Experts of a small language model: 8 layers, 96 SwiGLU neurons an expert.
Below are experts of layer 4 (counted from 0) of a mixture-of-experts language model. Rows are named router (the router's row for the expert), gate (a neuron's input weights, with its number), up (a neuron's input weights, with its number) and show model dimensions 0-95. Each number is 128 + 24 x the weight over its row's rms, rounded and kept within 0 to 255. Numbers have three digits each.
Before each expert's rows: a language model's description of what the expert responds to. This comes from a sample of Wikipedia text that the model never trained on.

# expert 56
Common English nouns for materials, industries and activities, e.g. water, art, rock, ship, engine, business, often before plural -s.
router:133089160121171134119166108088093135114121100131101108116152144170099139139090152144136137117150160114123115163122133089112119179103144146143172171126068164147129116131149118113130152132093142086112144104116141148138151107102161134129079128144100167128125146082112167122116129132138145116
gate6:135120144135119135117093158140129129151130126117129161114131133187111123138153174150109134105145116081158094193120111089149126164144126141106128121130158129120123104161157149094081136128168155139139113150080144152117107148163124132147110181122106101146154127129111148149093064111134112137
up6:123136094140133156116111137118146102149123110102091111109107137160095101187166141102158127169110161161132115123169163167127163145147118135142118132152110131123160127143103103089113137125103126132152092136136135130125141126102175150112159083135150156172152107126108167127072101098158112131
gate7:124163126130155121137108168084128166133100120140090101101097104155117122103138117140099171096094126127168170136109146082131113111149158132150112125107155109160086143112135139161122149079158107145156135140116135159101141126112151153147143152153130138134109114134100063130145163115101088124
up7:108179134162152149147111131131129165095088115130147122168103104137201119144102135145107123118109123139158163126109123146137117140143133119152125089172154141101132109122162134150110140127135113122126108147137120159119169156125109116083131118144090084146129088160169134153147185148087155124
gate8:087118181134120124114165141079138134176101096145186116135120134144135117085107104142115143169145127154109137127139093095133124136120108150151162143112104145154092097184114109143148148130108123121123130103119114120151128131093137125081093120099102136159129166081148124133135156113157115168
up8:147139104124140125101107083152108143124134128112094163120110101084173134112106098132074160094090124114142160143108149154161156149150154144163132120127109127151131103094142137139101079132157143164123098141159158143116165121141110097158136165113135138095106166108104126133086109152128156107
gate9:131151147135149140179129138133152120130141121112132118113129092106138145133127125204141114129154106140145128120108105120103112118148193098097159157116107108115120104167136111092060142151099167123118136139160116138131136084084103137073111121120143170155135141122120095131115135142164107156
up9:107122123151154104178141145124080104121159098096140128131144129105128113117106139169132139136138118101155103126119095100114120126141153091117183174115109126126105142134133153106097142133110141098139116115146145156127121069094112134105106150120155199125161136115070152179110109108132115113
gate10:096132143108138153126149081135103133130138103145117130109101119132130125141136130169160139127119156141098125136181159076156139114158128131140119133094134142119155089151085105131177115104133147098116108107090138162157146123075187142121158124093149121149140116116082120110131100070156133113
up10:124126154135134134148083109144128167116113142142136087112092161113134125146158135156120074128095163118155135104141175094123094099133126121150127141110159147139133106150140148098123139096124152118147122130055145110115176151112159138087109105146144102139138125098173102166154126112097165132
gate11:109098126096120114094124126148129110134111112163125113141118136132152179089138147124086088100141117150088143134123097120162169150087156140085130141123121087119165102137134101146145147107111182149126114088131127125122128078097157159143165129107117135117113127142147115162136162105134137064
up11:121142121198133110102123080141140142137161120131148128088142135123120130145120109095128135129167146138056111166138159122111137175143156123079115133135089122147149115131102113155153142084103141106135108110117148165144182094131158147133118116120139139139150171150143136142115100149166147097
gate12:124164126111092139147120137098119185161129121155133141148121106113142139134152102179081142096164127118168118125107079119109118084115176139088115126105098132115144127111152148137090148089160112121125149129142141155151130085105127133104146161102125119110122127092166112105184096136124135147
up12:131162140159163143113151165144132144074117147119116126086123112158175109116117152127147156150146095097128129138110165136157149149141104135111105088163151116087108097147163125147144111148095167153136124146107127146072136150160103105148073112174106108147115139169100121131127133121128128130
gate13:132127105130074168115140120106119149148095171171091157108137104139111147123082140128145131097162132128176121135134105119123153132107155117144144129121135128126129133160134135084136158082135140066148162133145082157131116151078101105173107165140115097117126113139120148154158141093111114147
up13:110141137080174105111130126150138121103151084123174130148145175140153103128122113142166163126115125121112158129102124103130134100170149136125054112121162110075107083128135136172124121147122110143102145134141147156156121076153156098137112125110119132160103132140100114124116152098156139103
gate14:149116138151101139133177105114143086114109135135125149132154084109113148144123114135117175107099128077153125134142109098131087124091116142096127161141122122101132109133129089147163144124136132131100110104133091150119096090070158116127126171175147121173139138133139146138080089140091126097
up14:120112118132128154149164162122137094123090142132152161103139097115100180118128109143101123117116088113124145124141127114149070130087133110086123145160128123111124105114150098121128107093135100150104089123187114126120116121069130112144107201150159152144148143111144122103122115122090098139
gate15:095101128124183137123132142131188123123123111105111162108127158089114115149136140124157091110168141129114145141128147133130115104127098118068143147131094114107147157150135106104116125169157117146105067135170128124109126135150147134148106089168132126113078120134129094135112089088160099150
up15:105135167119148135118152154102093150125095103170142135158167126113143128141107113179121143129105127120096109110080145154139137128098117118167105133124163094150101145114107155157157160102125140126113141115085158117103164157074086138127119159131141120114158163156128136119156191137117128104
gate16:142134197175123108112078086172085132088117114169133133179119153139164083133144116122133174152133102128088106097098100114132138110122124162103118152109122156119115128135138117100141110154140109165137086129141135144127139111133144114114107122132120140129120116093087116097128128073133127117
up16:144111153124117166127152135156135124147124151099132114149120145150090068117151147171113112118131160153084172125171110113152090132142162158118145160066105121110108099141151101120084128174151116136156115107117152103101131106125166127122117140127148148114130163126106118150088138112164099113
gate17:112094110129081160120117159107146145127123125160125124145161127096124118144126089096082104106156137100128107161119139113120122129099179130119120142095128138140128142134120138090110086103125141083152132123116097149133172095139092157058091121098113111184141163147114122136155125119088113131
up17:107156131110139154106117130172156070168152147077134139134124158127155153119130084154130143161170155106121157086120130104131112103093149117113139111124163142132135116136128109118138140101088096138096137121148129169104121152150126079168133164151139125111126083125121083150136123096130170155
gate18:138110094105118075107179132132129105126165135099160134149134137085103084132113128131111168130149165144152131125144117146161109117101134133096132160092160144127118117144126086146140155164119110139135140102093160158099159084109155139195104128143140096125129147123113105094100091117109144133
up18:096114092121113116137180151126172108105092193105118122117163159108115101133175091160135139084099171148138132136197149116170116154118136152120126142121129140144105098098177148121130118131109082117154111121114118152136106135117140113145136130143142133092139131117148122095117129122171138112
gate19:135111124102095139157147153077084143125141106115103132161180122108130157127110149140089148121131120123151131126175143129084178155114131126160158142145148142157140152119106142131077120095115115136150147155109115107117134141155136143104128115153119139129134132090125189150196135106091126091
up19:165143160099104100121101116177144091140112155131147172123114140109094115117134128091110127117129144138145158119078096140171110112142136143127111122123133119086131153118153111121111088123193130151131103133137158135097162103130121105163126127130114170111129105081141067109148106119163130088
gate20:108161131119133133118124123116119112150112090115127114140169113132106149101114130171147129148114110124129140158183111106079146138091114126143133163133081117182132108105103090105180110087084179093070111104143117133147109145125120113116143136133158146119107088100125130146100088124143118138
up20:177176150130136108110180157148173152106126158083174158123095139125121137114147134090139167152190113137123135126111166145162089112124135126129098103097106136089102096152172116134117136137115116105114158148123085119134126131106107119167137148136098151113121136134133086130141122144142144120
gate21:123114132143119135155155117110087102129166137142122102104156126106079118141104124129164093119125141117108131136103169118144142130122099129103158177088113151165135117098140154106130112095108110109117170135114163115185166111134174160153132130106118160116120185127074139096109136114165131129
up21:143127154118151120144140136151112116121158134138145086105139156100118125171107151141165100165149099076128175123094136114134134132106125105092165153167097143160145103116143125121168158167118143117087097124133116128112134130126091109125120110144129137149144132165119172124167169188120173114
gate22:131102096143156130130159122105102083163171136141094127113157138159140148096119143078123150141161088146108167146100165140147121131133122144105137132151100120121177071193130152119152135087121145120085149115125157151107114123132145104128107139132113127129143129131103131106092130167149125081
up22:159129149130122132113167085162094125159136103141133127090122147147096183135149150088137124161159116108069129138131148143115173134142119116081140161133115148137198120158112133148182143110149135117132120069103132154108151159120142094128131133148149136125156133120142146154148106124129126157
gate23:099123086119145125127104189096141126102094122107116131124112085128091109149107119111139122117147137102115128101141113068145098148153113116162129124102086111144111085110127129108135109137128145132134130149108120211113101142119174147152112148114100082153136125090113147148137156156088138131
up23:156154153152149076144106135107083113136102116144136141119139145166132144163116145128146101153147157106087120147112132131141110126119103143126099146136125131162124148208153137102112127102123130102133074116103153144125143123133144144118103097120106107086139179169148126121133102103114101194
gate24:131116082146111130134140094093119166120097157110135157160165129159094128117147123129096111114137127125123111107157120121123136163134119156151183077112131178118118112100111086120093157099125125135154137107138123138175082120162156136114156112165131127168121159124113143139111083163085123140
up24:131119151143128096147084129163098139096146132103126119093125148174135125155162131130121097133147128124121130102160117114111164164160132150137114127086115181144106125103142093168063181142120176140086157127132147126137091114127191119109141118157137137146100136144136142113097131123135154111
gate25:103128134123065158120133126168087124117132094159119105142103096145110105125102135172159175140167124130079114110144123143135067151113131141142134147131140105169102118123159125081132093141129108114136115129118137120148092115131137114131157157147135136151132140145143147081137134048099121136
up25:144140125124172121113150156122142122136142135132143141128127156131139151146165132124055094140117144110165145145076113129082128081106130126124120086115112160123137107158105143169128170156107157172097156139146135127102150088115143141072144117133128120132128132119140086150134140162184116095
gate26:177109135088146129162088116143103070133172101162107149112116120184152162141157136173125117127155151101118149112112087156143110137119150124114141190083153133113133133144140097137117152150132138118139128127118116116134124129113140144170119119132162135096108115110155153139095085101142162153
up26:146101118087115125190105178128141117175122108107103153092100120116149123099125091109150154091133158132145145127117117076105122123132152133124146179101148131169129084144123178144130161109116164143121140130128147150103156139102137142163163148117148144128154123097174129128108119134136172122
gate27:119142122146103137136152143142157115122174124155150119165108119109124128102094088122109107099103113119156105163125112136119145163129138167102123119101107114148104162087121123139099136150146149132119207155112113083113152114122141167143153145151093116139129192133103137156121130187111114103
up27:112145116099129097144136085172142126136190189150137125130142105122131142136103153112101146108120091118139081126119147174126110150109146115139128125132125088103118146142130102131130104144105128141069179153095159163135122138092119152121135082136115151114150094123140141100140148137124085079
gate28:120154100102099126148105133139119134137107081092140120120101154117151102115110158129111153165194134110149116111146136116096154087104137126133143126128100213113162110144125132118119124158106125128108086110133120168136156105133107163161076129149174100143131154106147148117131125126089132134
up28:138153171131127136124084126151152169109141140169126111142108129117121163138145149107133108170083134143136168149104155158140075150119111154103146090153153111090147161117153125137149112112168129081110131134146127142103116148175122103154177110133098123182109091115150152115132124154144122127
gate29:116194143147174137123129147144112106116138127156135136118143135152122132123141121138178123103119129143116130116127138102103128145135169188134131148124100106131103110159094135112129136115104120119119150109119143075130141097135162187069112154111130090170113095094083105108167147162151148138
up29:119152157152130134126122121156094136142149104133127143079114160062125151139116134142162084098165161127162098144125136132120152112136139161136095120106126131081108110158086111087124116157109153149102101124109083122139137089110132171102145163135108093104109152112154101108143133159148112154
gate30:126134145102111150131150120108152151148134105165126139123117168132166190093149134173116120103147148118112144117111102099095121154125170133090142107118111122142154094156173147131166111104087139118111110104173061169144153116133131117128119156110126109146136149126167140127079134154127128161
up30:132153134135131135128165107086141139133101090160136132122115087104129158122139174149109109129115127139086146127128159087118111167101129168108132129161118092148167116179179130108150139114137143176126112110130119162147148151177148103163116154131155128187111145141111115128119137139174147150
gate31:110116149126150144158127123138163113103120114124167110116176178138129118130102131140108154070131137124105130108105137122160085171102133116107109124121124128093140129088086095116126084156089144116189143140144138112143104105135175108102124134096150150107134179164107115146116154101098111126
up31:145122167142174142117188111082130149126114177124154111099162134103108119130129089150144153098144137111148147135107115098128116133131186136125106168125111157089113125127181096104143147167099186124117182106107129132118147107110096107138117124131108135148121145117120146120122122097159097141
gate32:121111146165180135121124117125114176142142125105073133086129135109085144144129139112100159108135089138155121120133127105115126118147129143111118149114152134157096144113167057083110126129096162085147119105125143153147132130084171144125085147117142141155111138093085161137116131108155127142
up32:100103101166106154125149147149113138161101145144084141119121116086138120137131160147051126121106120145132116092115148142156137122116106159138110147060172141139093164123147115094153084135093164118153132125129118147160114142072118111145111116124144126158128138115130137104107141085138098123
gate33:083154105141140167154116095122138147126117135110145144124137101121077130099078133103115119101126175122128087161103146120118139102116162134157159060091116115139114151102126106121111118094136138132114115120085140188164140126114150171152143130123107102114144143101093144113156108158121142100
up33:124099162133106138128155150169132090111124149144132081129106138151156121121143120119160172154108102122134165118100105130141126147130126147111112130192129114101129106182143165155166135182123139092112141088139111148109094105187118138088125080116134124107145135155119101125138151155152143121
gate34:122158120163113163144145116086122128074167138138141120083176128147142112142158137137126145144153105146138096085116126110160142115127127129144167117134145124130101149134145121107129116085112158186138108124097136149131135076127146150127093154093111140113133060105135121064111130132131095126
up34:121119184144130096137125115162121097070110131094122089152128126145144106155155117130149157145138099163111143086144125183141137139170140139137152099160119109119149159127152145126154100141109172160141115140078117154142135129126103118173104171127176139158133143156135140140100139116103096128
gate35:112144135138149175103207139088119140142131051148125098116131133122110092122169138134138158131182157099152112121126140101130141146095126127163140094126123132155126129161153138114118088142163114170132105145119125169138123122096110140086111130130130139143119126083128110112154093137119156108
up35:128133177107121187110180120098145115172171057140129149105112112137101103106166126107168178121111168142132120122151150100122130160102073146149147120111121151172117128153131134138123102147151126148135137135123100152164102116130104137129136131106144148158131136146101124121161097128138145109
gate36:121097120114137126168139126118097133095142126163141160084117103124143144109080147135144140113133154127129128217184090051143134123133124126139119132110137166117144102132116156136092125067150135073139101125113131110116130103132152151101145143151141150119149132122135134131137128102162123133
up36:072132115162107164107132148152179149137119154132117146174176137119128112163154108105115102124131120140122160091122180155127107117128155113111128119163123118157117121124146149095138143183125125132151158110176116134115131164096076150152117123082139093137117125141125112140153127184111127132
gate37:128118192140103129125162149139120138133129124075128159157141113115140064105181111172113133137144110139162098103152105144157168104090144116108118135110115120137128133106127135126078115151135113137113104160144181121102127182119124181156141153150141147090150123128141130103139152103122135133
up37:185111090140105134117111147137162112096152131136109144116088086154135162167103125134136106081124145141125139122110135137082069189161104144129129139154121147170119136117082159147139088119135113127115145136158113158151130165122129103110168127115138124138126098124150133135149096108107082142
gate38:125152127120124165154164105110084177081123088069132105128095091101114139129125157145115134113175123099190125126113129098110116137107164137146158132110132148143121137132170133126119134109126111148170172142159134153167126134136102177090105126117091101151141122121161139124133146112138122149
up38:129130097106134090118079130155190096172109136178124121107143189139125111128130127128131110147091132118084133136155123161159147144122083107098115114145104117110110144120094126122138114154138142137071075131115105094107122119125145126127131095160158117128115094110115131130134096132104093085
gate39:118089152116131137115130177126092161122136122116144105102163111149126094144164118158115059168109109124137131123126105094156143124140134121117099183101103144144122075141175159086139121149126112110120146125155161144141135124118150111106103174139154176112111113098147151121125091119139142097
up39:134110149127156142135118132133196105165109113112142126110081106091131126127110168127130175134142137133129107106146153203108096137105127104134130104143124141147119165095102093110123097140109144152137123168128121103117087157185133139088137077101134133123129094094145117121131161121099138120
gate40:108151104120137146120100090136076114178090125144137140141153142148132103101154127126125164099113138140159091132174098109122117134117151170110148122152094131129120163132118092078141139138105120148119130095105119145115082130140149143152137151072129107111115159071132084127123141111172100152
up40:132123127104131157111101061139122126103115107155101154093141126126155126097125135131124153088096117130136147165122136142148134177152142164168151136125129098053140085180128135129143102175102117142118137127115069083157116144130147116124161151150107108096106129121147130127099125139141134130
gate41:176110155184103156142117120138080112113136092143136157114156133183102122132148163138108113144117147109132129140102141111141152132089137107141169170099111132144117134156148112117153076164127169123132112122084106132171137110075153141114150123122133119121127138123112125131105154098147137066
up41:159144097138161109143134129115093113086149108106090106141184148167127129137134165092109183101156118106124150149101118156148128100093108158129113126142147124150094133078154108169127143126126128116121073123124121124130072115137128114153127127170152159111121122126110164116099151127121140078
gate42:138105090107123125138118131096142108127157158133139183148172144181119118132110150154151146109161135109102114126111083145139155174138155127100148084161096121138122120162159086095113115143117086127101137093119093148096096125143144144107148131131142155111142107168105093128109109166156143110
up42:128154129134155115120135072120074143085103101129114088103136117126119127174121159099147135116147127156118101146101112101139103111143189110163145131127126129124110149098140156117169124157148150128129151133144134087145173103123117115124126117107098111110193073170141153149143107147148111124
gate43:104096075139129120111174142110112137152145118137124124103133114123091160101159086129117165071122154126128134078168119115146108136103121137128096150143124140173110133106109140115133109155137117124142132107182119142185117143139112100139145131118094123110124140146112107133120164061133116069
up43:088138134161099164106145125132135091137115157107132151140122115113134129107196140150117123106092163120136154087129116153140080116138095124129154110155149112131155148099161120142112106150130100121133165164129150155106091122107077082107135105119123147099136131149080120131122174079125097133
gate44:152138101089086108099123152175185140164107123101158148124091121130137115105136110094179158169100156146112138091146115086158097151126124100103119082112136145106138106126127109120083140128137115122104139119142135138121131115130146080112104102127158129106081126118127131112079157126155110108
up44:108155119153033161122117137107114145154117134166146154123118128101125132114143125153111099159104132126131118109153131108090133123123177152132175145113132120111123085114122147076150164099127130099114144135121080144155153087097149104136146095117144113138127152089154100156138127155121102131
gate45:145110101153106144121145137164122107153131102123112129156124130123140164088148121118081145134122138153110148089088071140153109139105144178131125126137155131138156145112161128109160073129157141147159128180129094160173138120120090114096130144100132086156114116142180093102117127142129115109
up45:159135165114121114130164135115105122108147123101174146118135106144085100113119075127098119106114107139132128130178122114097162125135100097107197160112143156159129129138134100128169165160118095093080146116129137113133175127142145167118116161130112124146117155097130152098111126110127161152
gate46:151089152096137145140157087134087164098128102083144137132141128172140129152103118124090162108176158151126159138145145096137134124171201132121097101141113125136134133147160136166121146125155134136124134147167148109117094145121121105129118159161133096128159107148141118148123163180112129135
up46:130108117123127146152120137102173130110128145178174154119097094117129129118141125157175126106167117126144141170046081130101076126101104117106087084106112125120137107094117098114133155127121119141123149152121096097135139139110110154125125151156145121121103126133143124109115151087107083116
gate47:116168154113092158121139109098181145114112125162118107123105128091132113132146116135141091102136088112108100135105154115119112183170127151135124088125122152108128086132131121175109154136089126134156165118121107123078124172116156154120097129114100122095149123107125133177148149096164144104
up47:142139161139128109143109145134117116138156109122159102109115181137159121193152177149123178100130128144135171123139123124131133168099125147116128145144143166123125130160147108155128119106134115090156139174100136142128130090108136079095147179116132163115172132136153139130140174153128152090
gate48:079115136100109126126118125124175121135116178135093135114141161111127128131145112139139083076106179157151179125121111131108102152128140141148166137179105096129130088155117147160124121119086113100140147130138107150144154148088069097139121142117128129144100134127161172129142124119087129140
up48:118117107137117130157182161097125128149111117111117162099136125160126141146187125110179140113137155144132168138087132118114150124127125124096109158151138148162190116142149166161103115093130130090153117092144161077077104138123132151124118136113139143107121128103149155125083113098137111113
gate49:117155166114133132123145104151134135125134114138131156124123085137146126099110172194180122080117140105140089139148131109118139125124137122138090138111111112107126103117129112117127165078123158124128120148166132141081137097109159195152145170164105164114112105130141109092136106133135120175
up49:112126071156116133125130128092120117121122122126126125096115119107107111188162091087117112140125158106137113142091139089106147148120136133169155117124187084146089096128152112130144057159116123111137139125104110106160111148109150121101131131089161119112126121157130121122108160164127107086
gate50:157110095103137151178142103104104090174158134121123153168133142128164122104117154163138122098155098133129125183152139099113177130116087155131102120137142108116139122152118141155089093127104095152136125125130141146153093108164130135116127113167105146129090092120109094162121123110168113158
up50:059103110151126119155151120153153110176161160120106164153130108153129144133131166130137120098159132133135099129150117090147140091103105114121122127121094114131124131106097116140097149074099126150114129115081113123148095128142150158116131154120145140130089144130058144131115114136116114193
gate51:140122086124084138140124169094118162124114135148168148180156125121109141128167083150130127127101140159165138140129101122134096132113107090141113133102139140169148150107138177106131147139175094133131127119128113145155107097134111171135142174158136129099107138105068119111152149173112115133
up51:123112126168124128123133124141076132149116124103092155082130117116111111149121128101114150105124124110132124145133118130139129114114124189169127137124175151137095135108110105087121088110102115146188165122105174121123049138138115161123103143113141158130155164148123114114175085137110131129
gate52:136119142103165153111163134123132136129133120175147135104161109143092104149128167140142127113136121108159114086130147135153134139122109138077175148142103131149108145106136141150120147128117106136166135109146093125158111148106102181089074104102137194139125149061103150121109132126113099133
up52:104134140052136144156108135069146119117124099127134122132172127139122115084109100150096150084084160121146128121145121115061127135101115121163151139117114133127110146118093113123141133174125123130141113134100089174107097119141138117086123113150152151153165124134083118133170117129117144125
gate53:147088105078114100114142196143119118103092108156126119116125138079139125145150150142132138096134138133132124137103118109107097121107143118107114139118083180184136099146107144139107095128100157123111141079147111136172117170117140140114107099165184129127154138125132161099108109123124143140
up53:134124106177157124127155134167142113185131116104155122171091075110133098139150137106139160123118114119108149158162072108129135111123124140135091117162129142102136144133127132134150113128136116183151129170166134132125132129152145097136132131132101094114140126146146048147149151081107136126
gate54:100118131096155155101124118056094112126117101150129123109141125136133147087141107143139153126140144093166144174134066131137105112115150153133155187139109114177102139138115143135169129146116114087112144105117110132064115125098144122093140096141110141109137126134147133139144155146138176124
up54:085159139112139174082124107070105142102110098132149144117158127107129125121141134160123133136119159115153127134141078150121107129138121153101135148109104146180127118141155117111161109138137117101115177111094061095111120114158135135105114072137098148159130149135131142100163147148125165120
gate55:089183100144121151107077073100126139109105084105143109152132110114156120134136090123139121106170135132138121144149103105163121151127145137135151149114107088141107049079133115116133120114122134117135113112132092135115131146127105163170124161106117155146155148104150132107129148157084138131
up55:133140134134147106120184083117143146161126128127132126061144142148138138126149125113103102114106159129073115137128170178103155123132147112085145105111147121125195122154136169160113150114147082100084147147145122118111164122156088138153137110123126149123113113138137097147151126121106163128
gate56:162166173113103132119145159153162126123145132130138131122153114120123140149145127107146140159098116142121151116127103110159124099125148099127109120107110115107047118077158136081149092159111183122162176164143103128134152143126164129090144131146101149151098106099110156157123126133129122149
up56:119134130111115162158158130147090160121121144142135098122131110106124132115131142177140137118125142160109104143141122194107076110144138135097104159163085122133156106137115148092108138146135156130127074138158072130109117091156098120139129140144106163158152097092104117161145102155145154161
gate57:135128163121121147149124157111112105117099117114125159092091102128171125114108147176137138170116127116113141131135090107121137138119102079123176167101113150127130141147175112109136149116140157131100084109094086137108166068135111114156095142129133097114125111113125128152100197129121139138
up57:141101136104142123095095152144096137092124109097112167054113111112149128161129152168101143128133126104141102135129107094128145113143131125144154143106126112150129148140141148114084127102096156125152109102123087133140141095105100103117111136102123091165132102097172118154133206126136155110
gate58:121086140132105126120120118121115106141096132163101125118146102089122167127162108119141112139079090132144113145109086145126140137133141132146132134129097136131121136112160110180127130158101146154109132102114162129071118121147108079117115159133173167092149146107065135113102129113175179138
up58:125086121113083144119132120168119093159102158130150154172126117100074186106134100136112113122116148151126131140140123166112138126136130115154158143118094081131085109122097108124141150161131136103117132110147170127118171169117115094100129111091138151146131135142151129130115136164186127169
gate59:119151155159159150149119136142090112092154088165122134124150114113113147109161128168135152081131135112089080140138112095150109137169167092138136124096106162106106116088140158119132149136124098096093115136164114137150142113131149128113163142117102107127105169130120173075136141138151156149
up59:132113134114140133103151143126135138147122156142119099155175116119072115121142133105096133158104125117084141181146149138126134132146126110139130122144117110108138163117178141139150153135167141109169140131144086182161066187158118088139096125139099138119136151155121143132093123101114140168
gate60:127126117145146144115111087116076157090162117143108103124144173162119142144136152111083149126151131101138114121117112084166151158146125165145135125115113135084140096136138132114102148117117112095141148078093113116126135116099155128106093115132120107082087149117063135148142104108117145081
up60:131119158180155121120122102150089156131104115139137134116118140081157145126158113120129171117143151092121143102096134130131111056130124084105120159154102115086106138133142095120104155150126131163116082100117130079107106100123155163126138119149138140115089147102131118120143105067143107123
gate61:085133136154126169069133155122176127079123129145124130132184063123142118162115161110140129100152130130148139108124123171161165113107137149147100144120116149162120156130137127141117116128121090122134119131117108110143137119126128162088089134100111117150119102124145094147133107204138156142
up61:120099110122152139082110144140123141095109110127142159117148083098109149125133141128096104092101117109133131108164131087122153154114125138121077139107135181168153124122133174122149095143076096146089131099098110120172168133115116155073125134171126131154145123117148112130117109121128160162
gate62:104138114132114136135129111119104138073119146142114134139130118095143182105120115106115120103138196132122104148152143135088145175135135110172130122121168117113114097162108113128123130082147140099161086090147094138117175099118147136128110138105122111136125126111153158162132108146070096174
up62:153131102159160131120111095105139113117123096113184150120137135076094152123154091147144102124121144144158124119176146130164126144109144110154156120134138136108145116126139133087106144119109127150173113188180096157154107090126088112105130159096129138147115145136123101149125150089169123148
gate63:165148116145136153098092138129103135117130125166076159068139112076124125162120117128189164101135138149144122169165120132130158131172108107141129099132124103163128133098150136139111129103159098128143103122177120152143121136079108147141088092102102113124145127095123134121154131132103107116
up63:141103129131078160115134174154099086111104104130102131156141116141152133102122087102156148112114175145135144096126154155122117098094130113129132117144132157124090134129043164115107128169135121120168111137111132104133089140189131170123114150147122091106150107106121128145132125130124121141
gate64:192097094113105093160158155152124138129127145129119105136114132143152148150136139140155140113095135140111117141138134101089105100112126086093136139178171115154135149128093125124106113147153121100097111145094133110086107144163108137126127116128144133116162137154102142089114092176174071123
up64:147122141095107145099106212150103131144147145137116106100133133131140124109165145128124144135146154132150127086142087142101101110167152096101150116166109122117113160137129118129149116143128149152138113153164108085160106154155099128110097118153091096154120054121142104141141152107117108147
gate65:133093140135189164083181118110191136154151116075139125128084140152130111152133129124139181110126100129175110126104140126108145157126092142122122112154118135139164125144133148173181130102124122110113111097151140140144147104119110127138165128137159102111134115163114113150124099105138110106
up65:093168109134118163114157149104108164149156140112123107064137123135140147175139157121107157131134127139148120121110108113137126170093135097160160128125169124170169167126192145109168148096122087108127117126142148133116136146111095149170142153086110133139127141133144144126156111142118099105
gate66:133116171109138151088103146142127100156154140115132111054118117133128128146147121133101120137131142142094102140118155150091084112133150168137153142136076111070128142074137128111144146069096140132116124134114131069119146098142162132138121123140178153138139114123105117138160106125152143112
up66:153145131117150140138139149164151089127138153129104116122142129144076122143129152109121092120152097150123134110172093126174119106118114217114129130114122100162101146133143168143131093158111090109089169168152120159130111147126121118128125166125134120114132075153159139160150124125096139135
gate67:113107158144115073145146142106077137168097109146106123136213115149142140102116106160126135114154141117104107131159126136131162106108115134176111155131102134154119125156136147121134138092135122113159120155144134088099105136089116139139109138125098160124120123101134170172158073138126156129
up67:145116103112144166130105142177163124128138116116121169150117189150102153153182123096116123114127118120162146086184132141153146137157118110114166154091103125119160150111129139126156099134147123146106147111124136138135159112120125101098138153141132146134135137185162094122118137109098122063
gate68:127179148141096141141115113108095124084091136142127141119111137110159127136132115144162117107124138177151134106158141113098143106132165100109143114160135145116112142136143099130120119128142085155119105157066159144148146121096126183090131104088148152153146123127129140127100118158124137046
up68:127130130097128103131142151084088139157111124137141152108102085099094138098131113136089093125127096151087093102152149181115120140150107173133139139118130115092129156138148148135141139137101154127162136147133146106133163123116132143168131167148101106114137124092132184098083106085167142146
gate69:110105085165140160132156086124092118105145104152133126099148147113120179122140125134132089113117153112114141141123153101134135148139166089118149142133129138152132146115159111096164151111103137111119105102148112167124139085129142147089079173114083122093152139136103074139147112092125134172
up69:136115143127094128149155090132115122173124135128140113098138093126105158115113149098124112168121153105133118115152147112132149108105160110125116113104132131123119112124148106108150165055122150146142112144159120153104157088130133116118134148112072107099138152125072066140111139069165120162
gate70:120110137121157180121105120175142123142142106121096126150121117069143153107160107175151155133159112096138113101137125097118157117171122148145133099126103127136132152146114140113093112131156126120121126157071105138143119107085141127110120147103177148105146135122085148063137164093145151129
up70:105132090131140117130129127111120120132143128147132155138147143163128143137113110139169113110163133076121148120171119156122105183108125173122143175100080084170118116074145130134081100110135115138146147139163106127126134110149090140193095139102130119169123141132131100141112124095138138161
gate71:111090110143076104139152127150094140144090082155146123147112121137128160125106174144121140113073114091087126135099137145167134148160122135148123107159107088131109135152121110129130126146111124157119132130123158095112122132118174075104110136170148105122098070090134130108104117101096125110
up71:153172102127111132078127099108106159105106136130097142138114101129146120102097111120134131145114118161120140120145124103130091135129119104117098114147125141147206118061094131133128099136143124140167146131120180139099070115187122129150140129131101124142120134152149174123134171099148125117
gate72:135119173120158117169136132115136155110143052144154112144138127155129146094131113113062121132121144092121124138123092175084117126140110118113104097132169102095143121156076099147156147157092128170155104152130118162120119119130146147095117081101114108123123127121121117142123117099106105122
up72:156148125119144132162106158184156131121107126104134115142098135102122071171124120119128126152132091088144140122092135144131095122118103124107130121129170152093166154112157126103138097083134105135149125179125137136106111147138117160099121117158096137085096097134102102100153093182109133131
gate73:099135129136118142099126131108151086125097144118109157099152134113125083125112131175132162119097091091119126150119126099150160103113101159067131143102087118112142097118157120129117100156140151121136105134126113151105121069118162126139131137159130161095100161136106129090118091073092109123
up73:131152077096132157168126130106094176128123131138099097104150100141180134148155083165129155125106099125112149159128161157110168136102183094107106164128093124154135112090108125125132155137137139138111118138118116118138154103141143090145106148163152133124156097106147174122121116112107118151
gate74:118110183116148144078157142115098145141122115138134132131134097107115130097151128133113171134100148099110151121151111104104110130121131147158149151122135127112149111133106139117078112118072165129132108118118117138088110149032150108112113110114088148123076158109113161126117139105163120135
up74:129106128135127147073149129121082145087153084157153101117120124115147150107129156089095151103102130129132132127136131127168111183169108151117134140138131103167143130112151185133109100051101164107135132104100128135129108147113145128131128136111130137124108162121135139069138119163134144158
gate75:114141131103119134110137120112118130155135100122131117103155129116139105127157099134164132119158148137123117146168095126098112091129144151130164135121117138140104118088089110130094096133120070127139128117124138072106127062168125116113177147135095197110126157120080150091086130129154125110
up75:129137122090166142109101123176136086099123112135090149099108164180118142114118116124153145126116132108133093130141154140141127115135067112120101127098160146108109156144098133114065119088125121140108112104115134146142094154105167126141140149115117106104141138117122102058128088164144107108
gate76:089112125116072122101165141140120135163131183146107106123131108089171131112123109118110114130081148131175094132137156095114113100159099164135146101112131080142146099122133130131127126095148138114157177122129167122140156133143081131131136110154130116122132144150132116116199139124138136081
up76:121147109142092164154194116139102200116129173143120152130098120110108127136128141173110115130125137122168141100122119141105125103116129132118125109160107134134115170162178077106154098185157141144147127141117124157129131099176122128141119092140132101125077143113164142128124121106121138129